config = dict(
    d_shared_expert=0,
    hidden_act='swiglu',
    moe_layers=[1, 2, 3, 4, 5, 6, 7, 8, 9],
    router_score='sigmoid',
    normalize_top_k=True,
    balance_loss=0.000481,
    norm='rmsnorm',
    learning_rate=0.00559,
    beta1=0.95,
    beta2=0.95,
    batch_tokens=131072,
)
Below are experts of layer 2 (counted from 0) of a mixture-of-experts language model. Rows are named router (the router's row for the expert), gate (a neuron's input weights, with its number), up (a neuron's input weights, with its number), down (a neuron's output weights, with its number) and show model dimensions 96-143. Each number is 128 + 24 x the weight over its row's rms, rounded and kept within 0 to 255. Numbers have three digits each.
After each expert's rows: "comes before" lists some tokens at least twice as common just after its tokens as in all text. This comes from a sample of Wikipedia text that the model never trained on. Tokens count by the router's weight.

# expert 32
router:112123156122203139134165096093139107122122074121108086098129122108147121147100129139152109142127107138103124141150125134128119104131129092174112
gate0:141195110121126080162125151117106127147120091112141144129129108103104135151153129100151177122121086183124128136106118129115147145118140125131111
up0:139098131089135142110119116104095139103107156139098094114121158141122135153146091125096144136115121128124144109171133101110147141093128117140082
down0:134125124137109141104119130141119120124112157117072110106141156072107096138125172140121130076134153161121136117138196140172122138125116136118110
gate1:116152117061099126136142090125145137098161116112145122134109141145112135136143148131156133146100160094145161109169101106115142161165127126111097
up1:131097142085103112123159126090157123098111149113124127088084108178130143138144130097107141145054176094162125084142113139123151142170151135099101
down1:132155173143150128115138161091132163111181121111150100123127118110122104083149109127163143123151145129162154113113108137185126104150146105153129
gate2:151120127149069104158103133144127117111157101175129105116160128100122108108120162116150150133139118151176074104154144118163088116085167110098145
up2:110136111143110124134101141103138163106161135162142115138160105098162128130136162120175135142139137136124125088170150125142113106061162122122113
down2:126162126139115101096078094128170155110046150148123126120093087106108171154111157141096116124154127157127096123117138163147100123155135111144135
gate3:142131142164073056131112080112157105150141118128150139137145157098150155064114099103129122102104137155126149129166154126098145128110128160103122
up3:112078158163115088143149110133166125127127124159160143112186133082119169098120096113123148124137094162116151115157131129089143119100147142139103
down3:123095118121104135130110108133162123171115104149106162095173182083127137116121131111054111132177119133106146169130166116113128152127109131095122
gate4:122107095146148149196149113105155135101099106133158133118118151139103112142123157158125139138145113085092122119166128144115099126131120113128095
up4:132113111154139115195124121107104122112091119136132120116141136147144081133150171139113115143110136077146100140144149124108091158116103175158095
down4:121118150142115183155169141107116165128129139165138136137122115165112133151108113159103160121115125081138123148142107134095151124130086173123134
gate5:129109075128125154127165121153160107148140108110137121148102129124161135161128132083185152130155149184157136098150146109157151082110113147143157
up5:151111078140132126130169121143119120145122099111117109116083156114163111153127156140148152127151195156116123092163158105133132100134092163103147
down5:069121152130150135121124109116117134123129129119115104153128132092139128142095133116160099149167188126123100131143160134116134088116082155132119
comes before: "- ", "| ", "The ", "201", "==", "In "

# expert 63
router:151133145163143166117183107103141147145104117126166099135146095118149108134124098093163145140149150140126154087154136143128114106127160105154136
gate0:111147183174100137179115135106176147132098135110111149153136181110152146109113090079135151117149158159133137127150112153103123111136129135156097
up0:109184173085122144129165090124144108085116124120121115090125116111155139126137132109145104142112166102123127126105148141096125120138129152116139
down0:090135165112131121080155116155123087106133131147124128105150139110109117144105135120119122122097106125153138157078156143115162162147166136150120
gate1:162093144129103133132140156085152114149112115146075119137151112131106120073138129134128175138117115164084175064140096117131132118147109143133134
up1:165107134119123150152148135104128093163120133145105133151129105131112157120129088130157150137118139160107120117118104124119121106160088098135110
down1:101128176147144110096095085108115103122131135153073138126114166127127112135095084155119130146121146144101121120103160125119108098140106125124142
gate2:079140124113149155133122127134144099137116111128158114125109129128141147143122115126139167092142120092120160127111122175115145072113152159082152
up2:120113194139133152130134125123101125114143118137127134080132124112111161144096168138097104131101125149111108144140108141102094168134103144187115
down2:083098157120102148113180106124105120144119106130170137109152118126103158129065097103143121111131117138130122074089143142108085109145123085088124
gate3:129131144117104122146127126120187128150113167208099124162165103157172075139125144084113134116175147112131100129125146116118130121129138145150055
up3:122130127125088101065134112101095136127151120074123138140156170162100166106080103132165100139118131127092111103161125107106123165129145132143111
down3:184119143135085114117107145136130117121141182128143122143154093133140153139127060144137140095127098130131107130119130148123108093137138112155113
gate4:152087144169155122128128175127149084100088098127175097173146121098150143100151116095102101144138129126109119101126118076152045118120111123121131
up4:116150159120115118136176132156142132163149131135084136115135139153127117098101157117088128143112137107094146126081145113110152066141140143143142
down4:150132118093143119161180120170115154098095124122139091160132126146138097170129124122150133125114140092150143134118135077125122149148167136104128
gate5:132131120164104121108105114099151122126131160145111161160142172149151150139125128099109141139153118121159138143106144118137109144145140080114142
up5:119146125150111111138095120106122171088124125146112134156120130137134120135097096122118134108091143129144099141104135127140131135147152132103197
down5:062111096122101096168112113122108145099157125105186139099152131127135134157143170138168114160115084120145134143077147126132109152141147109130097
comes before: "| ", " ", "- ", "|", "The ", "\""

# expert 53
router:130137141109136154117180137083131109114146138127107088115143121105129143128105151109147107128105135120130158116141149135147128118119127106148126
gate0:116102119064179124110150152092072145132112134123117126149170090108128141146125149132136136112153094114117133108172118125155100136146117124154098
up0:089102133087143118106153143091055119148120125155103105150174137112132167139143151137142151127135121114134110126102134120118086149157125137117134
down0:107155157144104146090121120147134126137150087136152104079132102147138145111116141163125124176123114108111134132128136142125180108130085107132126
gate1:141139121106120098117128114095129147161168104112139133110149132144120132143125161124122157124162101175165046152113112173140113127153174132138103
up1:153158133099113103130130170125127137150121123080149153125108132123133145150139141102130163171120121152193058173071118166113129146164146136123134
down1:152160153123134154144092154116156150093140115085143156137166104137150114126123106079117110094156115150169110143142116092139106107106129101090138
gate2:112104117083116127103120134093141051082095150103089144083110098137135138136153101130104120113110118147137154134123141130129113141124126099104112
up2:187132131097146140133128130161144085179092143152088163171122131102137116131124146094133115161083163164105132142164126121116174139104103129145145
down2:145093095125096117111154115132104110125128120127111121164134154142129102164112159140162146178171160142155120158108162087112154118145128140087126
gate3:122115137102155130139152137106109128137143137125128149149145109156080165102171122133152123130149110122128136121130111117132099145108107141110146
up3:132118141124117174141143129144148151133134160143148148130108134139131124103099151088097134180099134175154129137164134105115145098139175119142113
down3:136149148101142128090116134133170111120101131131154095117142135108129108101128116079144119125146116159112116108105113086149143148124132129157135
gate4:110166123137138156116139137143133163152111134104058103137147095076153078130164186093128093118156128138135134063122139067131132134170108159133113
up4:138088092117129090113118116113114105106126145140194169117122084174103159144112111138137131137096100158116119173118125181115121125092137088092088
down4:140116118113151086143166120147115105124142108113115081149104146142146164116136110118118109082121123171099111142136124122143118136106157130162147
gate5:125149085097151137135152116114108157108169149144138130122145102118145137148123116157171073134104167118159135088138094151142099141129109131103078
up5:120130081154115127106125161111098154129124147138156112113163125101125108112109100126151150136126138115126152073148115153130079146147118122113104
down5:114150090148123152140160116118122136115101129146164168170126118122085108135102136098123140097100105096071095124097077132087067137203088116113128
comes before: "\n\n", "\n", "- ", "The ", "In ", "and "

# expert 38
router:113147137152111087140120121124161092165114136117141134130138147105121095139122126125174117173156134170125125115134130107134115117143125140128101
gate0:159100088145158068071173136146113125164074150125115090130135094141149140129118136119157124104119175165137126116123146115130147155153133150109116
up0:134099084093149127062173119081167152138086132105165099162120120123159164135144137108127094114145150127133105120115142128145121173160133132107115
down0:131159145146099091113110158139126135104112135121149094149134118122099123159124140118134112114128114127091150151111113072151095117149089112137160
gate1:164154150147154158123142112149116130194153101150173145124177107113101084138168116142147142099107123095162168144063112178098111159126178109084127
up1:146113136096134144148125120132140121184113146159181129125153158103139112125164120128141113084128083115156170105121107165126120118136148142118112
down1:089106124159138092150142155136127152150134113111152100121137142110153126161105151116121141134130095103105139103163126172152106121138144116130165
gate2:128165175159124128115117144139153131163091152105156129112139160127168117098080136139110136138136119102123144047095083167112156139132109131081102
up2:173086144143132137114148058167137146134086112103150129113113141111139092138129111183118140123160162120136125123141079158083128115113153101112069
down2:135152138090151145080145137093175094191157100147136139110148136121144094177114190112140102121121125133156151136095086118173136132118079128168158
gate3:084134147120140086146134089132104154133161135130101163111128115092130142134110160141164106093132110152146129149121106147152107133120153111090123
up3:158130140158137146124137123147141131096119095139142126160154065100105167142174117149160141101124125147121128170094129120112093128140113109163116
down3:158144177090123124169109130120120154183164110097119136144092155129188141150084108099134184071143152106148117112134163129150138127131154140130109
gate4:154174122115120109080119078132132091146143148133091116137083140117116168150136081178128114128109162099118125089122135091150136117163142164126097
up4:096173153168093147140153126152091113152127130111124131160077142113119112154141120185081093118124167087114108097146109120128138120135126166139176
down4:100104159148161147150157137106123126087148138100134180130097108103154120113173133130110159128128126121121173129135124132183128106126122136121140
gate5:117109158114155168072107125173119133114183084164103174140164141115130107142125143133125141158112127185126126121132136133121096099097136155105113
up5:089116139109084156097116137141105117134132087123111153120163153105142101130132157168115110135097102174161109143130085103117117117092139126078133
down5:142119098123140102124151144124170126151163169137150131112093130122120088180144126109118126114079196110147072105081122126101106185127112090153109
comes before: "| ", "|", "(", "; ", "was ", "– "

# expert 14
router:123128110132142115105137140103102115118148144138156141145153148090082104167131149111167124140157123150127101082125156083135160105095153102116112
gate0:094104135103103166141106149172159141092075148122145114140098095129136161092127190149131126147094170121172111141137150146128119142173136122096121
up0:106120161101082158112147133187111123117109115087149153158100113152137135106136158185089129147173128094133142123151171114129126115151132117119092
down0:094154147145146146123111102156127177143112103099109165118113150097129122120134162123158118103126110128110112076116118086145089143095105146099130
gate1:160149152106092126118088095115068131127106137135133144131122118103124143120174118132113107109141130092097116106112122130126086097149112128143167
up1:171164159159099107123095065145115098102127156120141164135126149144152138145134109136109121099137133131143104101149089143128130121134091159154157
down1:136105125115124135139060135129104092180128155133135125098127180162131121177115099137119093130163135135105162181119126164133165097137129084105103
gate2:202122106119143165115158141128147121123116126140157144116103157129134091126146089098098090139155104179143126154155119137125143140125101154143106
up2:081156190139103132153127108121098158129124088119135127142136097128114132170117136157165124149113133097109154119098126111136126102109167125108125
down2:111118069141105132159169118136162153142131070120130120172138123126155125130130116133113156147151130119147102178153120110149136159104145105174152
gate3:106081155128078107112102124127080142165126172133149145151128155145131162162102169142117120119131128105085114096117113113176142094145137105143120
up3:111110129146120128137072100135049116142158102122157136119111167121136104120108126112115105177144128138113119114084111108154135083131126124135137
down3:169122112147114169159158099173151133146108117127173113123126098113114131133153099141152132138134164137129110154118135116165120156114114108136109
gate4:112130099139071110138160101150134208132198158110106152137143149135145136101124105073136132124137167125166152115128158140118096095138104117100138
up4:126154117147108104133181144129123197159141150107094131134128183140121157109140093098179114133111125102116147124100178130081146103132103098091137
down4:159130153118151153116043150118150126134070154132122148135092143147149109120114153132118108154135141143157122172093146139106118097137170158081156
gate5:150112093145127162122157124153147117129073129199140097116127122097163153172127111130130172148123131131100153111092141147112119129129152137176100
up5:100128157147134083100081137149146152121145117120116085122115101130112139150106099154152082100129132090153140123141103126164096139125119095138111
down5:109108113136113110152154090114141145078140140134148132130159089164168120145153135116154170098144124131111091112120122141129111111130146132120130
comes before: "\n", ".", ", ", "–", ",", ") "

# expert 36
router:134162141148139128179125108098140106133135145101124079134130100104124130119093092089187099136154148167135133090125138120126143105123150074137104
gate0:105086102157126175124127121102143107098158116116136139112076105167112165078079129166126111144125113111156096147116140164146122085137144094096089
up0:093103088151088144146128143082184133107140131127127159149147104126131147113105113128103112119111120119119088141121150163163154100129141081087086
down0:152138107146126143158140122125144129139091160094141065113137095097160146105146127155171134142127165131147174136135106100075124155147135155105088
gate1:099148116121132143161150088146153142092113153116170170106125120121115102135122117132138106112105136109160143124124128130116141151105122135130097
up1:115162095100153123149131124119128136089180144139117078131137109092147096141125117136126149110094135134147151133175103138121106137129118173111140
down1:092132159148126122102136130146125109110135079077117104150101128129070109119143129130133138146137122097114133162097172125082146096137153129101122
gate2:130123128151152114183133104095143103113128135180130129169121112140152148120094107167119130153131139144121127137135122094132136090119147117144139
up2:135151133137123141118117147171114169167158105094106144077120151117093129136167156097122124106144116095143115101121130155155115156099107156115121
down2:134180128101141125142141123115144125149104140096094119127121128135092103159131100157091154098150125172116136068120111087121131114101123171160173
gate3:122117116126125135124124144111093125137139145101152111107127095149128105100090189135162125162124169120141111143105104152146142095144100081112124
up3:141070146113134100113121155075137098180126108112135113148131103117144114155105154126147097130108166129141162142146075160153155104142105135124104
down3:077080113113117119122126151106144120151163126131126174146125137107117140140129139115112119153115153118158186124111141150158114093114137130117114
gate4:124151111134120130184146119183107129133103139136156124116139112105093161119101162127144166121111158154116139103130131106118124080137148088103145
up4:107072162121082113103074180130173136124100136101094096123139141135104116090134158131129118058144129131166121131117182137109138153118141096104158
down4:151119152118080110127133076134120097056125136126116162132159123139155140103147158111142135174099160128157084163113147130153109151136086086101147
gate5:153153145101063117126099138135130122141077096101107134125143107149129095140134189118156107096134106116094089143106132145099156137149124089121120
up5:129135124166111143115149136136129105167149116110169103112150129090071120113120145147188129107133210108135164133122153133158128161137140113134178
down5:099124127133127115119136145156133130124133163146109127159140099133143139113124137130117145103111146126123163120086104139097112084128109136094138
comes before: "to ", "in ", "of ", "was ", "a ", "by "

# expert 18
router:097130171145186110182122076074144100090134114112096094115113144125127145125140107115169108135140111162146114124133142121135105173094137102144121
gate0:154167150112125109120126092142088104146121123161123124132144126146141125100094085127145131122128143106112118168134139138156131089145105114146117
up0:128156128117113153154126108125129123137106076117109080099113133179108122117160101176131119118127107148095127075152141124107137126120093187113114
down0:155112147123086140151165132140143134137094121160144148117137127160088130100100121130124141131060135173153135091148134122107139151153112139126140
gate1:102086095154116171107114122105142093100094163076118146122189118154130159173148170147127114132098126130123119133117148160124091110142128129119089
up1:123147151158141065138144164138137130132155144185129134121107154102151133124130120101109128122127144113102144133156101136121150136102146163115171
down1:137164106119135161115125170152114180181097105111120093115156145110120137108119112148150121152161149120117152146146152143105085130129105129136137
gate2:088136106112135123140128124101140162142147137104119190142154133141116171136134155145122139142136139156123088117135098136139121132126067172102095
up2:185119127111135148096111149135122069095108125145117139094126154106153135121154127181135172117142119152145111113123129187140179123068143152138174
down2:164173092127158177149086132138064122148144116131110150094167133150068142106101149100121155156099127130164170107138131117119149149153089094159109
gate3:096156111119122103144119138108126112159132157098108157076150081130100096134175082168148120118144139129122116145127131136113133074099144163124108
up3:112163132118105094144142106098109139110132183111131160103148077133096106137149114114119173123164116122127151176135131142134101164144141169167119
down3:125110153106138131143139154154142119120149141133168112152116109088138104091127170142097136154116126100130110133099139164119137116111119143117163
gate4:163128159135060081143170128156112118121153156127120122124133106125118146123131132107170109127132111160167116169156117124135114157125135124172110
up4:175128160105099070128125088140118115141081146102127108142113135101101155106143135114116091119193132145135138110138121149147132186148116128159134
down4:146144165115154153133156121161106110123117132111145112133092164097114147105148132143158085105117158052154138140128148128154146137103142161139092
gate5:132147149086117103120155098160116122099092135126139124085130078106165095086129171112149130175126118148136094143152164116143154139097165114137126
up5:170191086144144143127112123158154163122126073126126107131130104110113080183102142092152148125102140125109152125111108096146113119162159150121169
down5:110135116110136128131168131123118104043122165138095133161132127106129126113125097082133150119132144152157149128130100111140139147090107117134108
comes before: "a ", "the ", "to ", "5", "6", "9"

# expert 4
router:112128146145114115176099114066147084119123189139149122109154143100129129167090108117151135098114111128130169137189116135117087107158167131148125
gate0:147130125147108112132095137111151182172120137169113129107143120161109147127096098121128137085130098161140116140164107144158091132111153105148134
up0:125144132121122131137120143147157109117144143103120085109189144122128151151170131155143120149137135156143121108100134131126150139105115138111131
down0:100172115138130137093135154101141113178125139130146118152114127169144150116140189122104132123097101163118119144115107153138128107153117167148128
gate1:123124147076179129145122098132074106155123152109107132109162137159102090095147111150177116129101132134166133161107161165154145154156133092108143
up1:118130140135130156112152090162139092139135099150147118101094095119135102135094165107118110118118152121136147120113102155167112135122161159136084
down1:160156138128116148156117106123106141130113148130143118109143144120116132137149064113109139097128147120150137126129088146120136136118149104118096
gate2:144150126156134179163093114147131143127110163166128087142128156112081166192094148150183181096133116138107122123136126110172069149122191123131129
up2:105134162162163112138159161121132140095160105139108145109124048162134127080133130135090080130155077097130139109118109110075149105198099135158112
down2:172126116145110145140128149103163113124126111139178158098104074096104131122171122150136079094142127126104143141171174120085164080101123123165102
gate3:132112139142108111146159107137115120131172123205130102149121124147109133097127101129163112109114150107112111147148120096127160119119128136158108
up3:143157102127133130109110128101128177116109117094116117081143139111127122160148129119080125152139133109145141117123157156118077142138130132108126
down3:092098094160135137155121137147184104162169163154133149130124114084082148154095137083114114093116179140113124188160109111142112112104108124123175
gate4:114140162128128119178137145140111124139168134176096158121108117160141136158120159128110119080130131112080145137128154130100137116099126175140116
up4:107170117111127144081124131106161174169134124074188123130150132150123099122149173138147128117131164081181132118110135123137140129148084110134100
down4:080102136176127126094136142131107118103148124162153110174142143078143138132079117092099121153136131084081154110104131156170132107098117068137158
gate5:096144084139127129137161123127148163127116067101139128117150144095131147110095162102106122137082137088077127139095130151154081130136135157137097
up5:121110198099132131137068139143128116113111168150153120143156128155105109135146148153147123101148160160155122128120113135144160102118114100135143
down5:113106098114134081102131121132154138128114090129125178095138113167131158117117124116141138129154113115093101097116107162127093128155154101159127
comes before: "| ", "(", "and ", "|", "of ", "in "

# expert 28
router:126158144153183161150134142118090115104099123090121066154100112133133122147142094142122141092116138128134140088127157147131113129106171144121147
gate0:152161094152119105131172154124105065086119127113102122126128113135116144146144170152134065114114150120093151137139137122085140137103106161121169
up0:108121157112152170161102142116106179155127103146142107109107117125143109151117141106087174136108119169130096124120163154141110102152146079135109
down0:108100104136141121122120114118085095114121114159110155156150100141129189133159133096140135091096161128096132125157110169152156171127115132167155
gate1:130134163166114101142138141097106168130179143132110106147119101101154169108148103102141153088131123141072136150103147069134064100101123173131133
up1:160136123147087062136101148095084097121124094141127107138112080118144092104145128107171118105116160134168149125135139163151156170133153131145114
down1:167154142115093126119112127099152113127112118123149113133100128140148123133124140134144128151159138161101117121087165164094149134119135142120149
gate2:166144164137137140140105139129135128118145166129139104130118089141079144135104087122123128134089134120115087137100075127154154138098135126122164
up2:162114113120163110150112162107153144135149151129124096133145133120090102084115111128125089132099147150114086140112120143192149147146142133139151
down2:149143078162124135135084158161090183140099115167123128144146021108115127159127107112144129132135142125120096116146129151137147150118092133125123
gate3:147142137108085182128119152163151084109082168119101166191114130108090104134131133155125093112124126133153111118107131134126105103089129109152115
up3:106116174127094090096157104101104136092143119125112148117145122138123129160142122107110132151107111175167208149183110137139139142127109155114177
down3:139125126113131152146131116088117106122130115180177100127122156105136150124113078154139134173160178093126134135152114060097135160113102126147079
gate4:154139089167138144102121129145151127109096140174117141121160147157131106164155112107103104139128154101161132112115209151136146145103124106096077
up4:132154139132125131118103140137128144167113172163126145103138122143143085168119096135087133133150137108102129146123151158113104101148125129148082
down4:109141129128129134122133157145160143097153197114107104089102157098097114139177157153083156103150141115124145162124151126094148127120151116147160
gate5:105124140148130150134101112167129127155125158066121118083169104146120114092144106109126185135144084134127154092084119129120076120106112143116135
up5:111085132118157139124117131147088131159132158108177082104127127085110137102087109161148160160149116122113154092169100102126124124104154108091121
down5:107157124117131097082153124150135114148117095085143163156088127137114154144174148110113110096146100114098127108100112096109167157142086108162168
comes before: "of ", "to ", "in ", "by ", "for ", "as "

# expert 59
router:152129147143130124141127137116140095135116156100148121159135133099109088126078118116189108131112123113143131102178122118132149142125152093139112
gate0:141152154145132110119145132141096099129137133109156132153134075128126131108151150118130129122057094099139167132096111107142141181150146082137142
up0:118142164091166127127096156155122168133134109124138141148130139124092139147096140069143151157145143127139099128131126112129129136116126138139147
down0:124140092134155146120126173139134133119128130145157127142175105110157115152104162166168098167121128136133154149139141132129138136170143136129148
gate1:092139139157138127120155087129145090116117116180202126143125121125146109116087123119073145140155166130095122156135120152161155137120182157109118
up1:132165162139102161113115112113093115140193135165108103120151133114110112113078106126179124142137112130101132118098132141143089108070134134117131
down1:118080111120105075132173138156172130122115129136137110087131120171090107135094115117138093095133154112120050146108167100108120104078083120140135
gate2:088133131157059129138121079121166111155180093151142141134132174151103115171142127106116136110154142089108130141124134171073102165129151144151137
up2:146157117125158113138110191118110130081095140129119137131154087148159146079130138137136127127106111161151108110136147090161109108119131109109111
down2:090141133116116114098162193131144131150127081124098129108103187153120184118059078122097100083160101123124131111142142122136160141121129155158124
gate3:151107129134185113124133167127167096165121129135140124141134116140133095144104129131141154163140137140121129088125089136158115182147103112153169
up3:181105080139110148141117151144125079108131103123166128149100128110111160123080130119147149169110132161084127114102111122125178121124121136117155
down3:113161118148174180130164103129142120114105123082137125084112123138130141169139170157130078131117134091163141136158072130127129140139193139122164
gate4:134109140153132136134103141098130153104077142153133140142126122141124114147100143131124087083133128134128123114083128133108157124160174098134199
up4:138141126126148159134129143156140156101118147165110124156153122109109134152159136089155144135161101079149111107149086134105137086121129120120115
down4:130119133088109149127139153163149138102105129160088089131143107145107130137131109157174104153130155073127144098120094125168169129176130169104135
gate5:118150142132132125108137107118135129112093138147102107141137128116114118121117114124096098137097136178185111115128134127124097119122113140113118
up5:123101133132151127111151097140113170118177134193113120111134129100124142100123131102112105163133106125131117128114108122110081146098141128138095
down5:109201099139098142103137130175154081147105140169115086138074100123108112124095102139145114153136105127144104165141115151127135142149153128097125
comes before: "| ", "|", "(", "; ", "from ", "into "

# expert 49
router:163145122121117150156129111116161118155125156122145107126135148104129108117143131148143113147153137138138138086178169134136119128136162129131124
gate0:117127123152083136139129096131135111142127104163171145153134128166112140122103134134102148125114140104085172100118137125156117143131120103132111
up0:141115131150155113155129112119152089125079113104126117123092134114135126137114128115143113084128130118130143083161126149125130151091113118121103
down0:144157103142088168104140096103129154140140119092108160140164177140086174155138157111131101161174172164084108169150138130127128145124108135110106
gate1:135082147141079162154124123107099148143119152097110163156162121138122092143178149116112167126141127109149155084127143097130098169156146116120135
up1:123128133092122120130106081140125106175112110160126084101116123144147161163140152115131123104121147153101095150114063118124132136097156138157130
down1:115100139132112086125158156119108130122107109099150117122113133121168139110124098083073097107130114156087076148154151107138101146161125103107150
gate2:152164157117134147142128096135097131130124129125081118104128133123095110076110074136146128109103125152154143202155125131123148121098165114088155
up2:140080126132079102134079131077127150116133096154164128107142116148165139163121126134109110183109129118084136106110136098130075125156110141130117
down2:149129114109142110130120163126131176141121128150130104176117140084134143101126133130118107159126127120163070105138132120151135147178130132157143
gate3:147126110133086142142140099088108094130057111128128159124154121126076131135118098120142139143140109139143155103134117145158142149124138126101110
up3:138154101138143141118152135149149123131204150122119132101109128106150081087072170158154111139143122105124151129115158149145135159181171155142131
down3:166127104160128104118132109104097138111130137166130118150133111140091101128149184122122124079168181183120119094131114129110187123133111158137165
gate4:135150165137135111112148163058130100091168122100132113121166127089116096126107166146112133102154138177114081109133111101114085146153133178130131
up4:142129135147145138115111126149163134083139140069152127124091105096133120157131146123143113116144152132158081100130097152130165115146139113165123
down4:147085125139112118128121126121085148129095127108182143094089112159074131165128135171121148107115139161125116125109119136136152130139079125104135
gate5:150150136107138104139155111137134144179107117144131130139152166121142144107124138112161158077105156180166130137113144123085103140143193108080129
up5:145125057122093099124135116173121146143140115150143111098146152106166135123133134156119147140117177179123109116182148130143128154128163104149109
down5:120153139136125107155119127118142098118096107108145085089125151129128179127132140083089143155092092173162111130128145111130088173154152152118141
comes before: "the ", " ", "a ", "0 ", "which ", "\""

# expert 26
router:122142150144144124131143116119097132120127115143154086117173129073126140139123090104131168090141139116111129102170107131118127108116153115173101
gate0:149104156157128176120141128157134163110093152132131186153147153109144132131123134113166152150140138137157136157078118127137113123127134071124138
up0:157123084141135124146104125152164129176153121159137099113135128139144211122083148138129139143123149181123123118126120109101120131086108104117131
down0:178134122149130165134129141156139112067129100135150141091104085128097133093109137091152098140118123109143123116104105107148135170120159109091166
gate1:174104137134083109124144119080067141130127133148155129107133139141172137134103162103116144128143133132179125140109096119159153096164147137164151
up1:092125105136133128061100150146163121149144143141101096200115125077151139117140102118118122139136119151118166121172147115151155148107111129152123
down1:106143085102115128109121140112139170088119106109138143109130123113114118146146097160152092129127118111133135146096136135169121120161121084159157
gate2:089132160129133098146105126112116115109129138158130127111111140118130146144121162117163107141193135147126118115165140132078153083089174086145115
up2:118112138125124076152122103107078123101131110161105100128139091120116167160112138155145125084170162112111113120148118144076134076090165073144098
down2:095150165131084150108112143171160107140146088144132112104147115104137136159144081135087142122139153146114100074142141150135117180152124152149123
gate3:142160170178143133073159097128099136111136130105159095090139141147184129119150056127140145134129123110134125134086125118117139128142138156143147
up3:104150136133147133084120117142128122121130136124141115129149136082124109139112108130175112124154114117150148111084118166107112115088115101114131
down3:117182113142166108104159112143099110139145114102140178130112099169145127141146129159138145147143097137120105149119119141131120078099130108144172
gate4:111150150181130143116177129094135104099120119155112119066104162099129192117125139158126131123073149124113136103119129101115145098151150088178141
up4:088117105123062149155090093128149133138136096117172153150157122144169093116098103107141124147186145126133154148157123173108131131109093137117137
down4:134128108135121142117110085134115153130126124103124155113141148147112091164149117164141153114128169099154116113138097131107135184131117149108105
gate5:114147135146145142122138123106106128092089121153114099154114141106127118086129121150154126137222150133117130127109117097126123157118157147167087
up5:113154096154155115145110142115084110131161119151121137114165148147097135121111184132101066123099089101108075170133100150140138134133187137097155
down5:144171115131122080113151114118083123095142116120149110128106158151160104102128128131145154146093149091134084148146159130156127133131086135160142
comes before: " ", "- ", "| ", "The ", "\n\n", "\n"

# expert 20
router:097149142141099132164133113064123123136117154095093104097144137124100130131129182055129119117150112141118179132143120144113094130127158099133111
gate0:120113180134103093136099104115133149138130113135136116131091137079111152137122119113125098130102106142148151164121096124120087102176162177141139
up0:119138173144134116105114116141164170165131097139236113103151124130077135092108156107119155139145126152109128128134125141173115142157127154112090
down0:182121120137108118136119134127190120136157142107100118070181121130107133140136127122138119114137100127157182124131133142143131119147105092098101
gate1:081146157167120127105106146160103103129134176085125163134122106143146138059143129153176136148095116162126123139103137152140134123156108121110158
up1:111124127147122134106108135141137110140150148128152156175136096125139138041125158158179189151113113144110135109130129140145152113149077124091136
down1:130128121099155149092123124093137160146145148134152158120114148151123148111142129169128105128121149135139103172163139146070104180145138123165114
gate2:184125153159123149154115115131107106126132173126136152128155152092087063150136131119092130150122152116104208158099119115137080160174112139115120
up2:058129090096164124116137156142139169118110090126103096137085107181142170125133101124151133139128099130106068098126113165125167115100189151121166
down2:111106132111113068147117154133116129135133139155116100158107133120143122132114146132164111084146159135140116118144115102093135084114134161083112
gate3:124112121165133125158168125126162121126140162132099113131176105127128109158106062085105100110123142114099154110142116098098133141099155121168139
up3:095149127148128102159153147090139136124138157143098141171149139153124064122110134115082083137138154101152134149147153128107114129040162140110161
down3:141091116133138111182146119135136166161120155111123107084146143141123076138124096125148116107133113101174123105122134084130122140081065134135132
gate4:135162141161085121101104113109103121136087150105125129107138100140101136169135104164155136110141138128103106150163119142117098145153178101119095
up4:098138147151143120124084114104100093115119133096120118144145091099130123154157112141138084115146150126154143116135139146088137114082130125123069
down4:114147118139144135145099158104115097155122153128137169105102105138105110117109176156091076177135167132117124125141124121117145123146113158120133
gate5:172138098122116093167109109114113152114133122112117139156140139143168119160095127086127125110118104097144158156106122173164140118123117173124143
up5:080129158140161154092178127131142128133093143176111119107112140128102137083164118142082096134157144145126117105155118115108124143138130107136099
down5:116113104162144133131158123114066104101118159151115115107163177133147123120108158106118088157165104101191152144126147145082139091121121134148133
comes before: "the ", "a ", "which ", "201", "200", "his "